{
  "d_expert": 96,
  "balance_bias": false,
  "tie_embeddings": "early",
  "batch_tokens": [16384, 32768, 65536]
}
Below are experts of layer 5 (counted from 0) of a mixture-of-experts language model. Rows are named router (the router's row for the expert), down (a neuron's output weights, with its number) and show model dimensions 224-255. Each number is 500 + 50 x the weight over its row's rms, rounded and kept within 0 to 999. Numbers have three digits each.
After each expert's rows: "comes before" lists some tokens at least twice as common just after its tokens as in all text. This comes from a sample of Wikipedia text that the model never trained on. Tokens count by the router's weight.

# expert 2
router:369571520506429516500495580488507441564540474479491451494526527571441579528507477538540472467474
down0:500510474494484469522540530425490516525627543522452533523478573511463468470447518561464491444551
down1:573412454457549560509532477430499450472434453500428554464517553463456481542557520505470533541559
down2:505574538529500510543484501570502409482494574456488457487411563495431558518438434503469526468564
down3:549495493540578459435409479545529450379482510472528518427476493509491561539444525483580463452485
down4:545463533476433550525573535495520484565570468514456562451453433462514543525492543548518537522502
down5:435617478427549411558476529519546457474523491481439520555505532482540555532461559548465555444474
down6:527516479496466478491505432437492507503590462494491477507556481498507434522351526439496477453543
down7:476500507491515479440506543463464513475481458500511451550467543474464466554593524578525576558434
down8:562413466557466491441506435474558541485415495515607423516454445465553601614479493408506518553455
down9:479516514534525522524539480476504544547587411520444488471578446517554522485496535573522480534513
comes before: " of", "s", ":", "ed", " in", "ing"

# expert 4
router:397560521545392565457437525460545466594524451512457461483542499596461534564523476525461510440437
down0:547519476512523431454456526477522469442487533490460428454526458416550454435509390480558455526481
down1:593565498461548472513482507582504553535490491503572491510499501392475504475441548496450477533474
down2:497447523430469465540576541438465475569478492517569522572510504561477441551465572597514568426498
down3:483597515551462534542588569508427573461404407492572464510497532433425558472537538510469472461547
down4:430433449573554463449439448550558439403573580593441488499430502482493414476574477453473470579506
down5:503610410483448517550595534510581406529503447471583617488494541607602441476539560456491596565512
down6:449510549430519474513396564526464548490500525503428542497535497523571525555569437638542442509542
down7:539517504437457508508514525459452505583570525485561527537495497502501469522450509488445528462472
down8:433487420485414504511444545465556557513469540499476438477468524566606553495563480451519462603470
down9:412403530596540526471505499391489506508467455392588593490567513520481488459527552450549438400569
comes before: "1", "2", " the", "3", "4", "†"

# expert 18
router:432541513509480519507485569473581440548580496538535480515551499594447493508485471541489490414424
down0:442495528602503447474551453510537474495466419583462569585560515512444575499469528488437504418492
down1:484603501542487489546498471512453390521535421485581560416569576525512471492431573418506424487616
down2:479496576489529540564438541498450530536444622454428487437490416450447437491444546526524585530476
down3:474472608456494535484421411519504487596553484474571571465522499494538411496449449474591466523512
down4:470464481555455445536530521555505513532538582530409488540510503503468567501514442493544555518399
down5:411540505537461499409544523469517460603491449533527464611474426554479602519501428540524466511506
down6:420451551570458534502539522398513502495422477482447582443459647490434512460508457538409511566548
down7:441576413592442433437476465499556430481553555517506448500565575575502457495426522444482418565462
down8:449550470575469437462543462517539533527542505499439474510529438501504573520512382425551549468463
down9:529455540564479439529467492509677487524420446522560510543488534462453454481399562458549441506564
comes before: "0", "9", "8", " |", "7", "5"

# expert 7
router:458585497505451492520392531448526499547520500501498475511477485562454512541493422524468548459393
down0:500547524555606404438464495533443499521531418531494484478496395505439512571554534573441562426448
down1:421465513507466408523471463548461605571419495557475604449446474562493493488481538515458500509472
down2:478496489490499498444437417462450494451531503532455437450437351548401561513500517428497432484430
down3:499489566420512445488457466448577485463431542522512520553444448469563460516518485523534501482475
down4:492579564489597451449573534524518553498547533582521424492486460478461442498596433476537520488433
down5:510612477514431485426487557468453410527491405501578521498495455458488458469532424485524521458500
down6:519486476533490439493469568434499494445483529502529478480508516489526569583526494556518469505513
down7:479480555514432505502455465546505483510457553484572478540501635448565513562524473474475492503519
down8:523490494438498441456549640462512469493429477540469468552452546535446438637571594508582432473522
down9:544580568481495430576479536499487443470524533489529414527601451401494492539556446512521473458514
comes before: "\n", " ", "|", "-", " The", " In"

# expert 23
router:425555549498452534523464570455542454562565494554484452509529473560436527536501444509496530447445
down0:443554517509548517537573473504522527561573515550564504536556456540619481484481449523564442515465
down1:419508558464456496487563422522550550459421516553536428484516410469447444552438458480587531449498
down2:449467607479440577454489610475462507438516526503551470527444563504501467558509617454485460507570
down3:504554524569477561571492490403475526516535478435511582444509510497564622435553444476508549621536
down4:486520404436399431515491498480545529515489477436512457583507521542480441562437479480468501499532
down5:566515424485542560520519440518531531592469424510465542520474582555411373419489473383408492541389
down6:543517541373432472535547552553485537403435426498568520373579452522414550432523506503461441477398
down7:606545480471554478517515509560530464404320411545552554469429493528454553451515481466576570577523
down8:528513458493434507528453523550575528471469438485528458491448495483478450567539502469498540469530
down9:479448537518484463433484477472477575515490488526491443586444521501650505505453500557442595509558
comes before: ".", ",", " |", ")", " to", " in"

# expert 16
router:435574541522485506515393526481504426540549476531479445498519471555436509497481438483469563424423
down0:506532492490525493461588240474464471540627497519477519423481558594435475441454468449489555443562
down1:404558469562446564453567506483554559492417528428537496534485549520422489476428528457496506502452
down2:503534521424459416454496528518539507377467466437450473539526621425528556558595522470591381478485
down3:540481502532529521570469599469459481576470533488568492443523543567447524407518405530517547566485
down4:517537550539569485528492525461511585521380503527424415593526520476553480549527563583454577538550
down5:492421475481368521512443515475450406549359520498567480455521425555492461427333562506556481552526
down6:556504464441520518487476437424506526544401466493593401426485466455498482480487417515488504529543
down7:538558507452556494497478385526448472530521484519511474539483501504432544541573493536479492387553
down8:607502477476492457553440500549500493500550447622503431463498530488522503585550495481460477475597
down9:546593585487507504518567525535570460497417563504505524572516428429547526502530455500538539429541
comes before: " ", " the", "\n", " The", " which", " In"

# expert 20
router:437571529524468532503441552448548460555557465578518456529559453557431520545459451537458532436428
down0:434587509437360453525496398556505527480541534517458555450516509620483515501479447558474564536574
down1:566493534529465546469466413510546517442585545402475495485400442494508506409538411512472591417561
down2:613496455373598543528472555587522563495523514505523406526511370528453469518553496574476460476565
down3:448498515573412492451563524495503587500500630510510524504518452434476518408517477446545389565482
down4:567441528441580447340509509424515523499493526413501546518561426490474534503515508422493475485481
down5:608508469500469474472449537602464422555493499508488522448494384532458541483508503596459585490491
down6:391504480426457567514530469492395541460522572510444538474527500455571542437523444507448414461581
down7:509474506525491458448559572545537521516512410405567485480533466470506511483477436492543487562514
down8:417567526551509591439463446551597520499537517540501506612527405491428438469518587485400487515442
down9:540486607448497510399456495490560565458506520515502567498511542482525589549412455512431499449516
comes before: " |", "0", ")", "–", ";", "7"

# expert 27
router:428566548529472544501452562448548465552569470538478454551533476568438535554458439509493545438426
down0:396508448555453491498492453456517516503559477494562536518526525458552427460605543453465501449526
down1:459424496541449576493492503508563510465573453466549556454608522428588465450532506531420473489442
down2:480410458503383547603502388517479544499522517580436540509484514509466438534572490497484502527455
down3:592384461538460449439521518543505471545551644425468473557532518550534534491536497469485561444534
down4:573481556472449512382487563566483534468454518554429513528486568534530543478548521497371506532502
down5:508472540525495574389516436493477513572525491551488494493549572522545616455483465475436550545386
down6:423549429559473586463522501463481479523454624567488520465589442599471510539558502538489575520470
down7:468476431484502492454499542464494553503519523504525505523620432429470469497543546413498528433512
down8:459506383480469471482474504449546525500490548586420526381446429503382474446528596525554417469524
down9:493540553366506500490482549522532486478460514426456456555422520411436481592483411508533421518442
comes before: "9", "0", "\n", "8", "5", "6"

# expert 29
router:425562528523473536507432559459512438557548479543486439520506483560432538531479451504508532443440
down0:488540494510546527588536581560511407550522497550483539456512452477485470514540457444573448540520
down1:438540555509409496435519438578545548577458516585559580498550488537472511341532479479484525515557
down2:466460507534428403454399528551566547493571419440519478505502580476560473492469556473556523502473
down3:441538535578434435462418484440561371505580553477528521469565506433551537504544514450519460452499
down4:508414556519491546455545538476479556524583519503499541547470527536556551436495527485423475434488
down5:564451467512470499466512448558496556482480469483534519474449523484517532439452551489425507478496
down6:548502514539473461537534483521532533404493467537446481539526512402441477530510579438619581546511
down7:528531517444567536496574486426420491470455500463543487431496494510492476596564476514501557460550
down8:450524596533463465519459493475501546520556603564482505411538586535534430542475536511478462495529
down9:533457468527546557435412488502535467498536471504607451526495449536496377569503477491539516498466
comes before: " ", "==", " a", "===", " \"", " which"

# expert 24
router:395583539521476494516409535470502468581554442492473447496503468607426497520465446467498549473464
down0:489485490497500469546496573569528468436628438502540535503454587442502444551531433527521537560496
down1:557540567426482621515406499407391539408590441482514488486521520536517454484535537487412432392521
down2:437485536438386444493449508513441401471519549463425546496409536520503445526460396528489594504515
down3:437627485522403606509468473451473516526494466448468531555486481485528509591511523491539545464469
down4:564512500498550607511595575466544455470458474457514528449468628520451555624589554493577518519618
down5:474501585511417481449496472543488404506531521583495513350494541500630415481580478581604541496568
down6:556455451556526468474455604453499445388531487423534518404468478452414495486478479508479380392462
down7:419529527464331548470521481508512525442473503464504450480543489406470440531509532531527510510555
down8:510527607526496505552459523544464504480521628488494502484454558471500535394565509520567465523536
down9:516393454483595564519416553540481468550458432486515507443463482521492516526529510486476589656466
comes before: "1", "2", "-", "|", "N", "born"

# expert 10
router:435567542520464526505456558456567469552557469552523455522526462569438526544478459518495535429429
down0:479431535490579510507519379509573514559508491539532504515553472535449480530406494453519489464496
down1:498471495595570507475489462591592573465485417597511472606588400449483542635565616546467436439474
down2:499415565519534507563491525554528596435517470462596483556548452453521439513563555544444445469430
down3:491507513470545454517421547487419566535518568457481471483503562566521487571496556477492433555648
down4:446473442478489465469561525444458425466582514437489636486430610526453418414442421396539297492466
down5:544463589400538499508478514494467515564549525525485464413508449497490413471464473585510505526431
down6:456569561489595596531428548514457576593489476423664513518416478499472476507414475534490534535449
down7:629507540604493529539613559436495535446421460518591379561474519515462493556519437517454494545474
down8:590515509479436544571531582528496455551496519443488528527450492572537478417465475403519519509485
down9:502470530443502435539546412494523492491521457521493569453522585508569541582543584451500490418520
comes before: "0", "9", "8", "7", "5", "6"

# expert 31
router:443558530502463515508432559460541487553561462531509443501508469565432520528483432465469557440402
down0:512573540497462529545456477427546454502550467598507604485558525409498460521532509537401555463429
down1:526519467543481473501547535456546489486583488491550543608483616519526399561515522518586491541509
down2:451543505588447514353592456439531421488542502591487572455540517499490503515547405457610497534516
down3:497461612472484445486362443518436587477563538412415461528545546423537519482516469485496509487484
down4:508589493413484528489421534538500562444460538444479576476509528459461610476512477510561528488534
down5:531453410570449418528537520455414483501450473544492493496449501504507581562525530539504525603522
down6:539451441440572464468565539540470481569471480435452581528557517508474426574523525540447529582531
down7:506518587409522582357492449433526506441504538498508520455487500563525523503480519573506434428482
down8:453412544418462467472475426462512483499465594466528442512480558445572489512465454510472538449469
down9:514588489523487512999546521569505553511465423510471516527510479474499546476557496524542575513493
comes before: "\n", "-", "|", " The", "==", "The"

# expert 21
router:448577555525451548521423546435484496546551478565500402496523473571439537520470450499484546402426
down0:504582468472471517453529454586523431538539518574480436442516463453461519587562588493468498491525
down1:471442470501438540408527424471464491500545477476442457534484497471465481495561376405478457495494
down2:415530500509549514519568496668564389525571456506475531429479444529474513560582489528556541529560
down3:459548569557603623487421511543536510499491524486492569499467424483471433414531430492475505447445
down4:539502476559504479509489498431458539508437560485473486495545536541497492279469568461489414595485
down5:505514529425461529548530439518415536568528477565550562493509478418552586623516585538517582529435
down6:499472541523417526440521440528575538559555486438489498520422421513479537508486504488550532467512
down7:492584532498517491526520495491464523494459518464495442532418578537516494553506341541459429477513
down8:453510392456519486539520539566498517566579458432459585489509482571519436508521546532519437409435
down9:534497490465523558514489480536508500511548446489493492483465518512466498617428402468536506417440
comes before: " the", " ", " a", " his", " an", " their"

# expert 9
router:432550500504482498549477539488532391555601483514552468530541437640434466497483458512482506389394
down0:446544440555549531535490431517503487497427552495525566451558439565562528563438448545442535549503
down1:441433461544501536540544491523481570588529523519589468483438452575472497608411546522531462491551
down2:527488558463503545485488465436503586453425498452485481416464583457580528582413477506464590449501
down3:528435460382558624493461567533457546546549460512614490477506443521411516475404454485457458441563
down4:491476524544493540457515466501528409459402417521577566474522467557443549415511524551514473399529
down5:598473556495492509498440466512512523548513432492465581540525507475592442491522599530544509500508
down6:380466493380606499460452476470494489482553535464555536498529526545509488563582455472456582513528
down7:506520491507530477452454485482436469543516378516561484467582486496444490411556504495570524468461
down8:444522550514457492507448584483514550519566466498583515522518545521460549471556599527519449388458
down9:468606462518548521534492467522569571530474470404457465437421512512477451572502541535561436458515
comes before: "1", "2", "0", "9", "3", "8"